Below are experts of layer 11 (counted from 0) of a mixture-of-experts language model. Rows are named up (a neuron's input weights, with its number) and show model dimensions 128-255. Each number is 128 + 32 x the weight over its row's rms, rounded and kept within 0 to 255. Numbers have three digits each.
Before each expert's rows: a language model's description of what the expert responds to. This comes from a sample of Wikipedia text that the model never trained on.

# expert 7
What it handles: Word-initial capital letters. Single capital or lowercase letter pieces starting a word, e.g. G, K, d in dwarfs, often after a newline.
up1:134086129138125101137118111143126147045167148108107138144102164068132164130101090144188131136109127111158130031097137106090140126147146129158142127168159165143102152148124153095134117149144141089075094158137143081116112171148111130096138137164120150118138065081156128138107138142144164164107133146076137132178123128081108098156095137096111129161141144098112156205133152144169129137124
up2:105183094158114141177079104147147134092137157112174104126146138112153160097122133118073103148150068126141101154120106120160125019099154122091137115141116184114138132153128165183143158134081101155121131105078085083107110105099126140164103159093123123126150095082107089163135129092111114111050109107083072086109114138166123104148188146157089088131164178103096093156132147133147138116151
up3:149108138153137157105126044171159134074122109099145132109073115198169138083100115126160150119180153146117164047126121163133070130200076122102143179142160167193169202115180103135084129130120098170141177132161131166172145121088142149093174119139141150173060136140141159138136133073144160115129030100111155109113114129110138101152106146132141114177121098092123153164114138171153084092160
up4:073085127109117112068113143112168108164105136125136073060071142146132151109160126182190047109140119193140104106178088075135159097074160108173078145120165137160150126132167107130134148104119173126151138102123123154169086212108147113140141155140135126089140098098108162153129158108116144124134113108129103090163152115060096119132179111137144108110129079111188124077118139149112149145138
up5:123135149090214129156104168131150114098126131156116103136133157151122111099143086126186153108162113095100143092087146158201134144088117105120140170117061116092105129149196186164133085200134160103135112104139125128160102160125169156174173124117187125125115133093123158102174157135108120144194096135114076091085115115067165110147136134088118139146140083092124131155109132117092117175074
up6:100096088100117151132101132142152174157113134151138168153085141166081116090195087115118139176159075133122151150113157105145179119136137106152094132061110161096155144079163142114146197118197097117129129124179104142147131145100126104192140124151116172119122078145189188109112101070169129162127103134139109138073117137116165117135149178110108139107092120080122094166145114147113157097160
up7:151087097158099151096133092127127166091091160113095168148150132058154132128093084098173114141107085069137176077170098165120123087148119150077155143113137148144145171119162148081150156150078114207103109069184186084104120087125072092141158163138190100162167138149085135169134106143161110101113160121140154199160115139157120153109177104128115143162164123071093108133133135105135096179162
up8:108182111109094124085154158158149125089095141116151139105151100125091089110107089107135158153138161180073158170136104108141102098122122118142102126103090096085121156163141144114178164146123169097134134125072096191107105195142106159116118133110173131113072084162121136102148106133076114119108107068142154207116067079176199082093104107091157174161093123089163102157118140143161127155164
up9:156053090141126087175059128075138175108133171130092123189112182119177121133164059105114132118117136208192189128080102187152103103141138070134142107111137141158128152171125156112205152090080140122126101096144110183157153111140091112098148153098144112142130106186147156098158094120106111155099120129144116142154163094124086107078101092088083088113097169087089130097124144100178115147103
up10:112138111059110118145096161176079147162118099160165137132168084157111146125067085119168086098154049114101085069117110099140122122161108088085127170135157099158131136135071103121101177133165186157156109120151157052140104136132106173164193195158147119145162073128152089067060110134111115106131078153127131083113165137072150162168093137098105112169163174105145152142105173163186145140058
up11:097083058105079104111170130082078129117124120099117104104155120214124114139157091110135105090119158098143130097151103103113069088147082139183122100155170117142184148122112158120124162159112178115069151118156135105133108112141141086169151152136185145101129142123138151140137185103143112137216116085138124162139125123144089190174148180144146094160154115105078157155116056159180117116119
up12:129141146098129115167150073088144124103104153115116076140105151095151127129127143135156132105090152158095136102116145205133079059074138188147084120142115144138184169140125202114169180060049131126153128136115108121116086105182100078138131138110063160124152117077135084104118174132119177105108122060024042154151125108094165141097154109137108136103137066087143109147079104161170083174143
up13:174128180112112152064115162148087121099192135069087133148134129081081101152123157142087177133107099150141099100174096130152140092119172162162112162100141201184159134161183177111178147076149163133137098158128065098088166123129126133131148111111105144157161148184084145141061108171128177119128129152129070086138156122160125158147119118108160089129162099088137148173177150150103117192125
up14:107164156123115104120131129117123122121194161111090126056181087159117142129099087140081110148091135135085139135123171198114154071145144133213107121146164133101103095159130091072156113133160159105108141098138083163200109192150052101083118128108113147156104116153161156111127164175168188133093123143138113140165143160124144181133093121105116137138143108097108140152131144137119095113149
up15:156115137154135097129140074134126096066133176112128066129165107134142125110114136101176136124170076113118112075116114118121126117135145121097188143165149134122112153150135110182099121109083178091081110168172153192149149146092124132080159111142141127136133157177125137164149123118133054128111138126123165160132089107110118099116103127137131135149140165128157137096121147144132121153182
up16:175132173131193145078147204151077145132113132144077131173161073120136164149134133147077169131088133156141134131158101178132125114174059101111126138103161199104145140133112086095089132088123152127113109146193143060163126159171141128115083128149104147187114137107114093165154165167119111118198102170119124183136155104103132114108166142136131133199126109131170135088129130129075100147085
up17:185186080175130108167120117107105102125139150074176188141062144172095113169065107123131104151142099082209150117170106083129143175098106139162129103092140100139123160118121064094166156126191148133147162135154136079112122198163136104108157121184107101162088113149094133102156107075124116079157130186055143157175143124122144127120076083118055074143121122097088149073170126094161056097203
up18:087187167155148090089112099068154085109118176078137114115145144097093178193095112134150113134119108086123142118121105148075115105143179177151129156109119124100125126068151156183146157099136117122115100119095111119121136100076123136185138134148163112108137148129070144120127117128138136104113098104138115107142060156061092117088121136137125089155181115161080122116142149144105113086116
up19:104116071100088100090069125136135106102127188126174100126149118126094117050145109098180128173132149135139130170134067213107076146124167115152136057101131135083192098093149110045098114117066124099123036140145138187146160129083127154156144156141147115137122168174158175113129123138117179197106120088110138156123117144150125132147073131090088154125102166088048091120135176172167168095144
up20:143167112164118130098136174107170137097166073117163130130191139112102157076117155080044157116118082150090117147118119214117166167136121138164124135105137136094108135159181128133107074149104164133095165154161141147058125140101192178101114124116148126114125142160121125154156190032161149128195134091157125180173125163120178119099092084127167110126155091108082128123131109183140118115178
up21:140120170148140090073090151174145105097064150126149141134125127140115123157099108105080078147074102094108133145167141100147198169106114139169096062145157109096086137154162139147099129114117164194101119139133115137134100097174118087136154093112143140182080126071140095206165185123156167111162137098112172133107098055185127104146180177114119115155155166157113137124140131147114115134149
up22:096167156102063113110129182162155136120108119093098137161131113108153125159140119128093163157108118117110122167079125144114099134159098133088064127112172139148151085115134138161143072090117134118171157144158091104101180124159071166141132098110106129163119125110162146111121120055114143129114118115084154174063037143099168182137155160149193173127128160153217121189140195093160073110183
up23:090125163200159115067150143141158126099165067110175121133058072136122091125108114073121108152144152126107084216123081121150119136068148150152133175143146134063155081124167155154160179151095127150150134050144041125143065098093135108160129085083064116133167132109093143121129123128158132124078156084105148126101122121158131135093075120137104111102156069122141129165124131166130181143173
up24:056125122156124124135153147136132100178196102102184137191147089116101127171112141160110121049175095039099150177102136125107140122170111119183166124143126204041174053171140128169102151110159199105141113104155135108132130162150110120135161131066118127112106147135131164162167101182164087163093065110158142151145163113113139129086127117102104071109158129136183188111104114113152146080164